Experts of a small language model.
Size: 11 layers, vocabulary 32000.
Below are experts of layer 6 (counted from 0) of a mixture-of-experts language model. Rows are named router (the router's row for the expert) and show model dimensions 0-255. Each number is 200 + 40 x the weight over its row's rms, rounded and kept within 0 to 999.
After each expert's rows: a language model's description of what the expert responds to; "raises" lists some tokens whose logits its average output raises strongly, later layers aside. This comes from a sample of Wikipedia text that the model never trained on.

# expert 12
router,278,121,175,138,143,150,213,245,147,143,205,201,145,171,196,177,258,189,138,262,181,144,158,245,244,178,243,111,181,189,211,178,260,191,199,253,195,224,171,200,218,203,230,205,219,116,190,228,186,200,133,231,303,213,238,167,281,184,163,221,246,156,175,188,179,132,184,220,167,117,229,157,266,212,218,276,218,257,106,185,214,202,208,198,249,180,189,173,247,177,217,154,218,180,209,170,213,178,173,168,189,217,179,119,241,197,236,170,223,174,173,165,156,266,220,141,181,262,132,135,192,229,121,175,302,251,153,169,205,181,216,124,259,203,217,229,180,229,175,207,241,245,155,248,198,186,281,285,124,236,188,172,208,243,212,164,184,195,196,257,178,167,193,161,230,191,209,182,184,244,147,232,218,221,202,172,199,114,188,208,153,158,228,201,200,267,194,141,197,178,215,216,221,189,276,197,211,203,161,207,191,181,220,213,113,276,147,169,129,218,232,195,195,156,231,226,126,152,281,178,190,202,190,202,199,172,187,141,200,230,281,248,179,225,190,185,238,235,238,210,220,159,186,262,220,126,199,185,194,204,221,175,168,203,213,176
Biography and election infobox words and mid-word pieces, such as Votes, Candidate, Preceded, professor, graduated, cousin.
raises: ",", " (", " ", " and", ".", " of"

# expert 10
router,295,221,150,250,201,193,260,217,117,157,111,147,140,156,145,191,254,163,147,217,221,150,164,267,248,200,242,211,67,189,249,227,201,220,173,172,198,148,163,193,216,182,284,191,209,211,270,172,107,237,188,192,216,167,160,176,237,165,179,211,199,237,155,182,196,176,202,233,149,147,225,129,263,214,206,242,185,229,178,159,184,216,207,143,232,131,189,181,209,176,184,204,244,210,255,153,201,209,178,186,202,184,303,163,200,219,173,164,209,167,163,170,156,219,209,162,209,214,196,163,162,241,128,135,254,224,165,142,269,166,184,125,240,143,162,242,187,226,180,257,210,239,242,234,188,236,229,294,202,202,208,180,165,226,250,210,171,214,174,201,191,181,173,209,172,127,202,178,161,272,76,222,297,222,160,206,184,249,188,178,117,237,211,238,144,254,224,174,210,192,153,252,193,192,183,221,197,274,181,260,223,205,219,189,165,176,140,296,164,199,239,152,189,166,198,235,202,191,320,207,134,214,193,179,175,196,140,227,253,189,190,220,174,272,185,177,245,189,225,163,240,223,208,174,193,180,130,225,210,149,230,166,155,180,259,267
Verbs and nouns about writing or composing in music, book and film articles, such as composed, written, album, songs; also quotes and punctuation there.
raises: " ", " in", ",", " |", "\n", " a"

# expert 34
router,267,177,202,227,177,143,220,142,208,123,154,166,204,188,191,192,283,227,201,198,205,185,219,235,265,208,264,238,190,173,197,327,196,202,190,139,228,250,207,141,245,235,252,209,179,228,207,184,225,195,177,255,233,179,218,190,277,199,245,200,194,274,182,192,135,110,137,259,238,215,159,258,214,206,215,278,170,253,159,130,259,272,186,164,248,207,221,197,189,149,187,196,208,150,220,162,243,218,202,222,121,149,262,202,172,294,130,132,166,131,190,192,154,306,154,185,204,219,172,215,207,247,142,221,208,155,163,177,231,162,221,115,208,139,136,188,173,269,197,315,186,233,199,193,186,209,148,222,221,190,229,111,213,165,280,184,202,237,159,242,209,156,185,180,236,173,223,169,170,194,135,192,215,295,232,166,201,214,213,161,190,206,230,211,157,205,206,195,188,171,140,216,162,165,182,215,260,263,171,240,233,198,187,235,174,223,208,195,142,227,258,210,152,165,196,265,159,181,253,150,215,198,214,219,162,213,140,196,199,229,183,229,173,223,268,177,182,188,186,164,230,181,291,225,227,191,169,180,170,207,207,139,174,219,274,237
Numbers and fields in dates, sports tables and infoboxes, such as the day after "born", scores like 6–3, FW/MF/DF positions, and table pipes.
raises: ",", " and", " ", " of", "-", " in"

# expert 57
router,197,154,283,266,155,119,203,243,168,171,126,172,135,191,189,187,185,275,179,230,182,204,193,209,249,193,189,181,178,256,249,204,146,289,160,185,193,197,165,171,236,198,248,184,212,184,298,181,111,218,198,213,204,235,218,158,244,263,141,255,228,202,183,158,201,185,176,223,196,208,207,189,194,199,225,221,127,129,166,197,227,223,220,128,170,179,209,149,220,145,244,138,204,195,217,186,259,211,207,196,211,114,235,178,239,189,181,115,186,177,214,152,207,230,188,196,198,232,154,104,143,229,97,120,232,225,192,128,266,224,161,184,194,175,172,183,190,250,189,201,176,228,201,247,206,229,192,219,213,206,190,181,186,197,280,167,211,182,215,173,201,219,190,236,173,172,187,192,165,247,170,246,237,220,209,177,233,236,206,152,212,124,233,168,132,200,159,151,219,171,148,270,203,186,241,288,211,214,240,251,263,174,192,211,156,229,195,228,194,203,231,197,219,195,258,203,157,222,229,126,211,188,186,160,134,200,153,135,206,210,221,251,193,271,193,228,217,179,276,188,263,181,188,183,272,178,183,232,173,201,192,203,172,236,192,215
Adjectives and articles describing places and buildings, such as a high school, a low fence, main engines, large.
raises: " ", ",", " in", " of", " (", " and"

# expert 30
router,259,206,278,185,145,186,240,181,219,139,149,120,196,184,152,174,184,231,141,233,230,140,193,200,235,282,229,211,175,228,193,215,205,246,118,142,208,177,174,191,198,176,262,151,187,202,231,243,173,241,133,274,265,165,217,174,262,195,165,176,244,228,186,220,206,223,160,239,220,225,236,197,269,252,173,190,190,208,197,222,253,209,204,122,199,170,203,204,213,230,161,236,184,162,249,240,229,177,184,173,199,205,213,169,206,219,152,231,201,194,160,151,191,218,188,166,246,227,198,134,183,206,127,175,209,224,126,148,185,146,220,183,208,182,144,215,157,211,202,222,194,291,170,132,179,237,259,192,158,152,158,147,214,251,228,186,176,241,171,199,182,197,177,244,254,187,234,173,195,210,147,257,235,237,193,197,198,246,252,169,139,175,172,245,134,224,163,190,211,186,207,229,195,178,258,196,244,174,164,216,298,263,273,211,176,183,164,192,208,262,259,162,150,204,161,199,155,242,246,208,220,184,162,129,201,209,162,195,299,243,207,224,171,185,193,250,174,176,201,221,225,165,189,229,212,150,132,154,188,256,221,185,152,212,201,195
Syllables inside foreign or technical names and political terms, like Komsomol, Vytautas, immunoglobulin, plus Communist, Party, Movement, anti.
raises: "s", "d", "ed", "ly", ",", "th"

# expert 42
router,222,187,192,231,207,117,234,209,182,221,175,154,162,200,222,236,230,234,183,194,215,123,150,253,244,200,226,244,103,193,248,178,247,204,165,211,212,148,245,134,243,196,291,205,228,221,214,221,174,233,193,214,213,157,232,125,237,163,209,244,230,211,192,187,207,170,134,246,226,162,204,222,208,180,249,211,127,181,127,130,245,221,225,183,265,232,231,159,191,112,190,120,207,189,223,142,225,276,216,228,201,160,211,120,245,272,196,152,157,183,211,210,201,228,166,147,166,245,148,145,178,211,143,155,191,183,115,168,268,153,170,181,205,110,176,228,174,262,246,166,166,210,196,217,204,193,148,153,209,170,213,137,196,186,252,106,154,198,138,190,212,181,151,271,228,188,206,231,176,167,185,176,228,210,259,214,168,181,239,166,184,207,185,232,143,215,225,161,222,165,196,207,227,207,216,266,245,258,208,172,215,247,198,279,121,230,178,198,155,214,241,167,262,194,186,243,104,201,189,208,173,205,124,167,175,158,173,193,215,179,223,243,194,220,179,207,266,158,241,109,263,113,196,276,240,172,179,227,202,268,150,214,191,259,210,223
Quantifiers and counting words in prose, such as several, many, approximately, years, of after one or half, than after more.
raises: " ", " the", " a", " in", ",", " of"

# expert 40
router,218,198,229,213,137,249,197,272,178,200,193,180,214,192,166,217,226,230,171,193,171,211,139,262,209,206,203,168,170,152,165,181,222,176,154,147,184,191,162,200,217,198,187,159,171,196,214,191,169,208,153,277,223,199,298,134,261,170,249,174,231,189,159,205,135,205,198,184,182,213,223,120,233,192,221,256,208,260,184,158,209,239,209,215,234,208,208,240,253,137,167,238,223,158,222,156,224,124,153,167,210,201,169,190,231,204,195,214,132,208,168,158,135,220,160,98,224,156,131,163,218,296,156,175,264,232,185,132,199,185,211,171,212,170,108,264,175,216,185,227,228,234,171,186,184,183,203,232,193,179,182,172,184,292,284,201,163,211,170,204,228,201,148,203,212,206,179,188,145,184,159,288,192,195,195,213,210,240,267,137,193,233,269,199,164,222,201,216,196,177,209,283,189,161,282,206,167,204,190,213,240,229,176,233,135,235,247,184,145,242,249,189,196,274,280,227,166,186,274,171,221,180,168,138,172,149,180,106,224,202,304,242,185,182,129,194,219,253,263,201,235,113,223,271,244,162,178,174,215,207,154,177,137,203,266,227
Middle pieces of proper names and rare words, such as Pat-ag-onia and McG-hee, plus line breaks after infobox labels and table cells.
raises: "-", "\n", ",", " and", " |", "."

# expert 58
router,206,204,203,148,177,177,259,114,166,240,145,147,150,222,215,171,249,252,128,192,235,175,187,197,244,234,241,223,172,207,246,235,159,222,163,212,189,178,180,171,228,170,230,116,180,196,210,212,121,208,122,232,191,170,231,172,281,200,218,220,148,232,219,224,196,201,142,296,255,178,168,236,197,203,194,246,156,223,200,229,290,228,147,209,221,207,235,175,257,152,162,249,184,130,264,203,286,258,206,144,230,144,204,187,207,245,189,177,117,242,221,204,158,248,182,206,182,202,168,143,217,220,166,200,247,212,136,203,234,117,167,186,189,181,159,204,227,231,235,213,200,207,212,194,224,231,156,191,181,167,172,138,216,210,168,157,151,239,167,165,165,141,183,245,224,192,220,138,155,183,179,225,228,250,236,188,182,190,204,156,185,199,182,233,141,275,187,136,181,251,170,224,256,184,228,223,262,151,189,228,270,266,215,193,105,244,186,245,133,290,214,195,131,201,193,222,172,194,227,182,252,212,162,102,156,213,127,212,211,206,202,265,194,227,193,196,229,211,192,155,271,178,226,234,198,158,153,237,175,219,189,167,170,242,178,252
Numbers and pipes in sports and election tables, plus words inside quoted titles and award names, such as Love, Best, Night and Our.
raises: " and", ".", ",", "s", " ", "\n"

# expert 5
router,223,209,172,209,208,227,181,219,185,181,216,127,148,247,193,193,303,209,156,228,238,130,229,257,255,222,240,131,132,235,235,196,206,247,168,222,184,160,174,171,166,180,283,236,257,93,228,180,195,204,159,246,202,187,184,188,254,218,169,159,276,220,225,221,171,179,164,224,251,199,245,154,227,203,213,189,225,209,167,197,185,258,198,169,194,189,179,178,210,141,209,185,203,207,231,136,195,206,218,228,173,141,206,172,186,262,192,120,160,149,207,197,190,232,122,215,167,183,194,157,197,286,140,199,225,207,165,144,211,127,161,176,259,165,170,229,199,251,210,225,208,256,159,218,272,168,212,227,172,271,206,207,185,272,267,219,167,259,215,233,193,174,165,221,259,208,245,169,189,226,161,199,278,240,191,159,227,232,205,178,150,210,235,184,201,238,165,221,283,139,211,214,257,227,181,210,241,231,202,138,209,270,230,199,227,236,183,249,217,223,245,126,179,183,222,198,93,201,252,176,189,208,118,148,198,131,181,196,215,256,268,201,202,205,182,211,195,267,185,248,182,152,268,223,234,181,139,206,238,216,273,204,174,241,203,188
Possessive and personal pronouns like his, her, their, and nouns they govern in biographies, such as career, life, years, marriage.
raises: " in", " and", ",", " ", ".", " ("

# expert 28
router,242,230,205,208,189,219,210,263,175,169,163,195,206,220,166,112,238,292,158,175,243,122,170,228,213,202,286,216,146,292,156,237,179,231,142,175,264,184,176,168,196,194,272,183,158,202,226,191,104,225,220,198,210,168,201,195,252,244,204,174,216,260,130,173,143,202,198,275,200,260,228,141,251,171,247,189,183,193,121,175,277,199,167,177,214,204,188,209,231,167,163,221,245,178,236,181,267,177,157,213,246,140,292,179,224,210,185,178,187,147,171,169,169,210,165,181,201,195,198,179,159,208,142,160,165,153,143,134,205,168,186,187,195,154,130,194,160,245,212,256,240,261,226,201,201,185,188,186,232,173,213,182,172,178,237,197,209,229,154,213,175,170,212,270,222,157,285,150,174,249,200,247,206,203,224,176,220,224,240,145,229,191,223,216,159,245,254,170,191,166,161,212,156,193,218,233,210,278,187,194,263,193,219,241,142,192,210,232,157,173,338,236,177,206,228,291,202,226,294,212,233,192,221,177,166,193,170,153,296,139,229,226,178,231,184,175,199,113,225,197,208,161,274,171,195,172,196,204,177,191,208,155,216,202,254,184
Final words of geographic and institutional names, such as Bay, River, War, County, Road, Stadium, and commas in lists of places.
raises: ",", " ", " (", ".", " and", " |"

# expert 29
router,192,212,169,254,192,209,194,167,201,223,202,114,188,202,192,97,248,223,161,186,221,185,239,218,194,159,250,183,186,239,182,210,249,240,95,141,213,187,202,152,235,188,265,175,281,149,238,219,206,205,132,244,216,133,223,139,251,227,97,153,207,218,185,169,188,177,137,269,174,180,227,216,193,205,217,213,180,183,220,203,200,207,201,208,190,182,134,235,193,209,195,149,195,179,254,190,233,194,143,232,188,125,214,197,302,251,200,151,141,226,207,183,139,198,183,178,140,246,186,175,186,235,169,118,214,244,155,174,210,173,205,158,205,174,155,186,182,217,215,213,184,244,165,150,185,245,189,200,203,191,204,145,165,198,185,226,171,220,220,251,142,212,209,274,183,156,267,158,209,200,148,278,222,229,247,217,115,198,213,112,208,162,250,211,171,233,174,158,221,210,207,240,177,128,266,186,172,235,233,249,210,274,260,228,187,224,200,229,186,204,214,202,267,221,197,254,186,201,264,191,196,154,218,145,142,190,205,157,232,209,222,224,196,232,152,176,213,214,249,154,270,177,249,189,285,139,207,146,190,209,203,169,160,185,184,191
Middle pieces of foreign, often Spanish, French or Portuguese surnames and place names (Le-con-te, Du-tra, Nico-de-mus), plus was, were, been.
raises: "s", " ", ",", " and", " ("

# expert 55
router,238,164,195,186,167,237,205,241,170,188,184,195,105,219,128,211,204,202,169,186,224,139,148,173,206,193,221,171,140,218,181,182,217,188,157,206,181,180,193,168,185,168,234,207,233,145,248,265,190,271,193,224,260,187,228,124,243,200,216,170,153,176,201,213,167,161,172,184,226,188,152,151,213,131,162,195,198,182,178,187,244,255,213,126,251,146,251,245,229,232,177,184,182,134,203,162,281,176,231,171,193,171,141,199,199,186,138,172,195,207,173,127,194,274,169,148,199,229,203,147,183,222,178,152,172,111,162,149,214,239,252,174,208,162,162,240,183,215,224,187,206,288,148,221,191,188,156,215,217,252,129,173,255,235,205,190,216,214,165,218,207,191,184,213,203,139,184,185,166,249,142,240,181,144,187,171,124,168,229,185,203,180,228,270,162,268,252,170,271,221,197,194,178,201,248,226,201,171,175,212,194,248,256,218,184,231,197,224,207,218,234,235,211,153,211,251,132,247,257,153,226,238,222,86,166,146,167,213,261,179,192,178,244,234,167,233,201,227,239,214,263,163,275,267,226,217,152,150,164,252,189,124,173,220,211,232
Word-internal pieces of names and words, apostrophes before s, and relative pronouns or modals, such as who, can, Linkin, unchallenged.
raises: "s", "d", "on", ".", " and", "in"

# expert 14
router,226,181,137,188,151,219,328,201,182,198,169,199,161,145,144,207,198,227,115,238,199,222,199,251,205,160,198,182,158,220,212,224,195,204,177,211,185,158,142,158,172,166,215,215,276,172,224,232,186,249,129,210,190,163,247,180,247,197,211,167,183,249,188,161,153,215,174,251,192,190,202,171,258,213,150,174,207,195,159,212,251,220,247,206,278,193,222,232,184,193,181,156,248,205,275,164,297,228,170,193,200,125,203,119,246,188,187,128,169,142,196,144,174,234,189,132,159,168,157,167,179,241,140,192,209,148,197,112,182,179,216,170,208,209,162,255,173,172,181,213,216,223,179,202,171,233,230,207,211,160,220,163,205,245,296,206,145,185,114,231,206,230,190,230,230,69,295,195,187,275,163,215,213,231,238,257,189,225,204,168,170,250,168,210,123,201,205,183,215,261,130,227,182,167,208,248,225,208,163,195,164,234,264,275,154,245,159,246,173,188,190,171,235,168,227,262,167,265,242,202,200,204,185,128,164,156,198,179,224,117,190,257,160,234,200,199,239,192,212,198,265,162,241,186,243,128,142,183,152,185,198,114,218,215,208,268
Given names and name parts like John, William, Thomas, Mc, with ampersands in William & Mary and name-internal hyphens.
raises: "s", ",", ".", " ", " and", "on"

# expert 13
router,181,173,204,258,202,217,208,179,222,181,129,158,186,196,145,172,249,242,112,178,180,156,201,198,200,181,238,155,237,210,231,211,218,209,187,191,255,189,186,159,179,144,233,173,263,133,192,244,174,181,171,215,243,149,202,155,260,211,188,168,253,185,211,133,181,187,173,257,182,226,197,165,236,192,216,236,167,151,224,202,229,276,227,223,233,173,166,154,274,185,240,175,154,241,218,184,208,211,164,195,151,112,179,193,303,238,194,145,185,185,221,188,123,211,235,209,187,238,176,160,186,174,234,165,226,236,123,179,234,228,256,155,214,117,139,159,182,187,234,183,209,245,178,191,166,201,165,194,195,254,221,160,220,171,266,204,140,175,193,267,222,195,217,296,198,162,219,140,221,245,177,274,237,213,166,226,135,159,205,173,166,201,214,137,223,194,190,136,233,170,170,265,213,159,220,162,146,268,176,176,276,283,258,240,192,235,104,228,188,188,217,142,212,157,213,213,163,195,229,223,199,174,196,153,171,184,172,135,197,231,226,219,202,225,207,131,212,185,260,170,274,192,224,261,268,103,183,199,177,232,223,194,204,209,243,230
First token of a new line, heading or table row, often a capital name fragment or year, such as Ka, Born, LeB, Upon.
raises: "and", "ly", "it", "ing", "ix", "the"

# expert 36
router,260,226,232,181,162,136,192,164,169,199,149,112,181,195,151,117,307,226,183,179,240,141,167,299,219,207,236,181,105,234,215,202,217,226,160,237,208,193,160,180,196,141,262,202,270,202,211,219,164,164,200,271,230,173,240,141,260,176,157,231,243,215,209,206,149,159,106,277,227,136,196,153,274,201,207,201,172,213,160,238,198,249,145,181,270,143,174,169,224,160,199,205,223,185,247,124,244,218,183,214,148,152,204,106,254,228,208,168,186,194,147,199,125,290,161,152,208,277,110,187,209,206,166,151,264,220,206,199,167,177,170,128,164,145,204,241,128,229,220,226,206,224,162,210,247,189,174,215,152,185,177,85,216,248,252,200,150,209,123,207,180,113,153,248,208,189,196,155,221,238,177,225,216,204,221,202,141,196,232,207,146,135,189,220,129,194,160,162,159,193,132,197,190,227,268,207,237,216,206,182,247,278,194,206,179,184,215,230,208,247,224,183,155,137,233,193,89,227,220,138,193,184,151,123,150,260,177,177,241,228,246,241,190,226,182,159,239,192,254,166,274,201,228,190,221,153,176,192,199,236,207,190,161,214,253,188
Words right after in, to, of in prose, mostly the, his, a, a place, or a year with comma, like In 2017.
raises: " ", ",", " (", "\n", " |", " in"

# expert 19
router,273,154,186,159,207,249,174,155,161,132,174,155,209,158,172,190,252,277,94,225,251,159,165,241,258,164,196,211,159,197,239,219,240,230,199,198,205,167,194,216,170,144,219,168,177,135,245,177,137,217,123,230,236,104,205,167,264,226,186,171,225,227,147,182,186,191,141,289,208,198,180,164,197,197,236,250,224,150,181,212,262,244,209,165,243,207,206,201,235,214,153,185,180,176,228,190,274,291,181,208,185,179,215,122,261,202,112,187,185,196,146,162,188,226,193,209,158,203,130,150,175,171,192,170,196,197,208,155,193,196,152,189,198,170,163,239,198,188,181,208,257,262,169,181,201,193,204,253,193,235,151,189,133,207,192,145,133,244,208,223,175,189,154,301,235,185,168,147,190,217,179,238,195,248,210,191,160,224,205,142,160,129,201,217,200,208,130,151,183,185,150,271,199,164,212,159,208,221,170,193,241,252,203,225,179,224,186,245,151,244,197,195,182,217,197,252,127,167,213,192,177,193,124,175,182,212,128,196,279,190,261,202,197,220,148,222,210,244,272,172,238,169,252,229,249,117,217,223,213,231,197,216,117,212,221,233
Words after and, or, commas and hyphens in lists and compounds, such as and, or, as well as, husband-and-wife, and/or.
raises: " ", " in", "\n", " the", " U", " a"

# expert 51
router,298,172,196,179,179,137,231,185,179,154,125,138,177,216,161,142,266,226,172,119,233,215,168,266,181,230,208,283,192,183,227,304,220,231,207,231,157,173,165,182,216,126,231,210,238,170,280,190,150,262,193,287,236,163,200,146,257,242,234,183,215,198,190,179,122,126,141,260,210,168,151,188,220,242,210,193,163,227,188,162,207,206,215,167,256,158,237,154,245,159,234,200,244,216,206,140,291,221,159,196,172,143,179,131,230,238,150,96,196,174,172,192,158,288,200,150,219,175,164,172,114,220,191,138,206,198,116,196,199,200,165,186,192,156,170,233,194,235,188,213,251,233,220,210,269,245,175,251,206,194,226,179,246,212,235,191,161,208,174,204,192,134,146,215,196,124,182,163,189,222,208,236,173,227,244,186,197,190,190,175,203,165,221,253,185,219,180,178,186,194,129,225,205,203,231,199,192,253,166,165,245,219,177,257,154,231,167,180,108,248,202,222,139,189,244,231,157,221,221,182,167,178,168,183,186,225,206,225,220,220,241,238,167,205,203,174,277,185,231,146,242,163,269,177,264,198,172,229,223,130,273,172,187,243,231,171
Years, months and day numbers in dates and ranges, such as mid-1980s, 3 May 2024, and 1912–1914.
raises: " ", ";", " and", " |", ",", "."

# expert 22
router,220,175,179,222,196,147,275,208,199,171,106,167,242,201,196,217,293,190,137,192,230,220,210,229,200,196,210,182,140,227,225,237,181,157,210,219,252,158,207,172,241,162,246,147,167,195,215,172,175,228,100,230,235,165,269,169,258,185,189,207,200,218,257,221,237,144,135,251,278,164,167,181,252,130,163,296,152,206,150,188,200,226,235,195,236,179,207,244,209,211,153,216,258,188,289,109,286,157,198,184,198,235,238,193,184,253,136,120,179,149,175,216,151,214,205,177,187,149,193,209,172,211,163,150,233,189,155,156,247,153,243,131,153,169,126,259,207,175,162,237,234,289,203,176,274,166,172,231,163,180,218,209,187,206,210,197,203,274,172,148,139,188,122,216,238,188,197,136,174,238,161,242,211,177,165,232,179,206,194,180,126,194,207,233,158,232,178,92,306,241,183,267,242,148,234,239,202,243,195,220,232,199,237,193,190,190,179,201,179,233,269,143,134,189,183,225,196,237,193,164,176,251,220,156,79,161,197,246,238,140,187,212,195,276,77,265,208,205,260,168,279,160,202,254,204,201,205,191,208,194,178,204,219,234,209,158
Tokens in popular-music articles such as R&B, song, single, Billboard and album, plus accented letters (á, í, ó) inside foreign names.
raises: " ", ",", " and", " to", ".", " in"

# expert 50
router,243,140,201,210,198,134,246,161,198,206,177,121,180,148,174,209,268,241,197,164,220,136,160,267,258,197,202,175,176,212,264,243,223,219,195,213,265,183,169,114,256,172,248,212,258,126,207,221,164,218,108,182,203,126,191,213,226,226,169,169,275,199,180,218,202,128,198,182,243,164,280,159,220,192,230,201,156,149,167,131,216,213,162,151,293,194,178,175,207,194,192,153,208,186,206,220,251,224,134,184,144,186,285,183,226,209,160,160,233,155,143,192,186,219,177,134,181,255,181,156,184,214,190,202,202,168,100,126,201,178,203,175,187,122,122,238,198,213,208,192,206,215,194,227,163,236,217,252,162,209,209,155,137,224,243,176,183,250,207,213,207,180,137,209,196,172,219,127,215,249,190,209,209,270,160,229,155,196,261,153,111,141,219,232,168,255,126,194,209,173,213,218,168,164,260,233,230,248,223,197,203,229,186,223,196,242,209,272,163,212,229,146,163,174,216,226,127,226,198,133,121,234,179,169,210,176,162,228,222,217,198,219,175,291,245,248,264,216,204,178,238,172,217,220,233,162,208,185,201,223,204,199,122,205,242,199
Commas, and, but, while, although, despite linking clauses in biographies, especially a comma right after a subject name.
raises: " ", " a", " the", " in", " and", " as"

# expert 35
router,240,178,242,185,109,190,225,217,194,213,184,164,134,213,177,167,258,171,201,247,171,212,121,182,214,180,245,224,170,256,244,192,184,191,119,137,190,155,197,155,164,178,298,110,198,192,210,146,109,229,165,233,208,163,226,237,244,141,221,204,239,226,239,233,167,173,145,187,263,139,211,151,302,201,232,247,195,210,135,193,256,236,227,152,190,193,238,205,242,179,145,201,185,164,236,171,292,170,182,144,244,157,207,143,194,290,180,180,183,234,200,195,179,202,199,171,166,203,105,126,160,261,161,138,240,145,173,154,212,176,200,184,204,187,167,250,176,275,187,252,239,256,140,181,165,177,187,220,221,186,221,198,220,272,264,203,183,252,164,240,152,123,176,167,286,178,231,145,157,236,205,260,240,210,164,204,162,176,230,174,196,207,204,202,200,186,188,128,241,206,171,220,200,201,258,288,208,186,162,143,243,198,223,205,86,212,162,235,139,189,268,197,187,149,189,273,184,211,300,220,270,223,177,148,151,122,185,209,292,175,182,277,142,234,196,138,233,175,264,209,210,195,204,153,168,208,217,172,206,245,194,186,142,225,274,216
Of and head words inside organization, award and competition names, such as Writers Guild of America, Hall of Fame, Championship, Racing.
raises: " ", " the", "s", "\n", " a", ","

# expert 20
router,180,146,197,216,82,202,190,209,192,166,216,221,156,142,176,172,222,190,169,215,154,210,188,239,245,198,240,211,187,191,204,254,166,162,133,213,201,221,88,216,216,219,278,187,229,163,240,237,164,247,170,200,216,176,303,188,227,194,136,237,217,256,230,148,177,172,156,240,183,181,207,165,248,211,227,197,211,221,172,201,177,238,225,143,219,154,233,243,262,225,202,214,192,114,221,202,218,262,172,180,216,147,212,154,278,203,193,164,178,215,196,163,213,230,226,176,169,227,146,94,111,225,99,105,258,222,188,138,187,162,196,192,172,181,157,211,158,234,144,192,210,233,207,222,157,169,232,168,191,225,235,160,163,250,280,179,187,185,228,182,194,175,213,203,232,136,215,137,133,233,200,242,221,220,273,166,190,171,213,175,227,216,253,239,117,223,174,195,210,167,173,209,226,163,221,255,218,200,142,195,218,212,247,187,122,224,191,192,154,209,245,225,199,155,211,230,147,216,273,252,235,130,179,135,177,181,179,161,262,217,198,183,132,256,177,193,191,180,247,197,253,140,210,203,220,154,218,229,185,210,209,126,167,205,215,189
Roman numerals and single capitals after Title, Volume, Grade, Category (VI, III, C), plus sentence-final periods in biographical and institutional text.
raises: "\n", " ", " (", " In", " and", " |"

# expert 60
router,199,181,124,221,197,161,217,187,221,102,139,220,144,165,190,244,313,195,167,208,186,140,140,185,210,202,219,234,209,259,211,207,170,200,188,123,188,234,176,185,223,192,268,160,245,247,189,172,187,200,199,197,202,178,205,137,263,174,233,178,172,215,201,149,144,200,155,260,237,204,166,180,223,240,173,267,156,180,185,181,269,228,151,193,227,200,278,175,215,203,162,210,230,152,239,157,225,194,165,199,173,187,237,142,254,206,186,168,139,196,194,212,193,241,190,187,188,169,166,149,225,176,96,164,206,142,183,170,227,199,212,159,183,84,158,232,202,209,231,252,238,177,150,199,203,236,157,210,197,245,213,152,200,160,231,188,180,234,179,219,225,210,201,225,178,115,214,133,175,187,182,225,173,240,217,165,239,213,212,140,178,230,149,177,164,262,216,202,168,264,132,210,186,225,202,246,240,234,194,226,251,192,222,147,144,211,200,225,186,224,214,206,211,180,199,252,169,168,307,125,258,146,200,188,189,184,146,161,237,203,207,229,224,216,196,236,176,172,218,217,228,128,244,246,249,185,181,247,208,266,239,168,186,197,183,207
Table separators, small numbers, and census or geography phrasing, such as Population below, sq mi, Coordinates, years like 1903.
raises: " and", " ", ",", " for", " as", " |"

# expert 18
router,208,150,226,211,182,199,241,225,229,166,152,175,177,237,207,220,261,209,130,183,178,196,172,206,219,261,232,217,133,270,178,242,216,235,147,184,267,203,207,161,214,187,208,215,225,226,257,196,214,189,195,249,242,185,181,123,277,221,198,194,179,200,180,129,141,225,143,201,237,146,194,216,247,189,172,241,173,185,131,169,274,182,186,191,259,178,235,221,237,177,204,137,252,130,215,126,230,208,114,191,196,158,181,203,261,266,188,209,144,224,184,179,196,287,179,126,199,225,203,208,181,263,157,158,199,149,162,169,208,158,198,168,195,109,137,172,250,198,178,217,208,209,149,179,184,206,211,225,189,234,218,168,164,207,231,143,163,253,189,201,212,181,138,274,191,161,214,154,169,242,158,212,185,247,178,197,165,196,223,163,175,149,202,233,130,213,212,161,230,225,179,240,152,230,293,216,193,220,166,181,228,242,226,241,175,256,202,261,97,199,224,195,213,133,189,247,145,228,222,123,172,208,218,137,179,221,175,142,238,181,189,248,141,214,166,194,200,226,287,146,199,192,239,210,180,176,166,214,199,248,188,163,218,200,198,249
Digits and number pieces inside tables and statistics, such as vote counts, percentages, years, scores like 2–1, million.
raises: " ", " |", " for", ".", " to", " in"

# expert 4
router,207,179,155,222,166,184,225,215,210,165,183,118,174,194,163,151,207,237,188,194,271,199,200,213,230,225,233,174,162,199,233,242,210,230,180,240,249,125,207,188,203,75,194,112,260,169,235,233,170,216,176,228,198,186,258,203,232,234,195,191,264,200,168,195,204,200,195,253,218,204,198,199,228,208,222,267,188,145,217,173,244,263,215,199,269,219,186,155,180,184,160,147,273,195,270,116,251,217,157,169,164,193,190,198,242,296,228,220,143,191,108,170,143,206,142,163,236,195,173,139,200,193,162,182,205,137,112,144,253,219,195,124,218,187,179,225,168,216,194,219,258,223,194,218,196,164,183,230,201,184,159,219,236,168,256,170,155,219,134,257,130,164,174,236,261,188,245,138,123,222,210,222,245,230,209,297,206,236,242,86,192,237,262,199,183,212,188,117,222,217,214,250,236,180,298,205,245,208,225,212,274,201,176,254,138,258,181,241,117,211,218,134,206,226,132,225,181,216,210,200,199,154,196,150,147,168,185,188,234,189,251,218,209,276,197,217,254,209,207,176,249,192,247,191,227,160,202,199,143,187,236,184,193,191,203,227
Mostly "the"/"The" before titles and names, plus the nouns right after it in prose, such as film, song, river, island, Great.
raises: " ", " (", ",", " U", " in"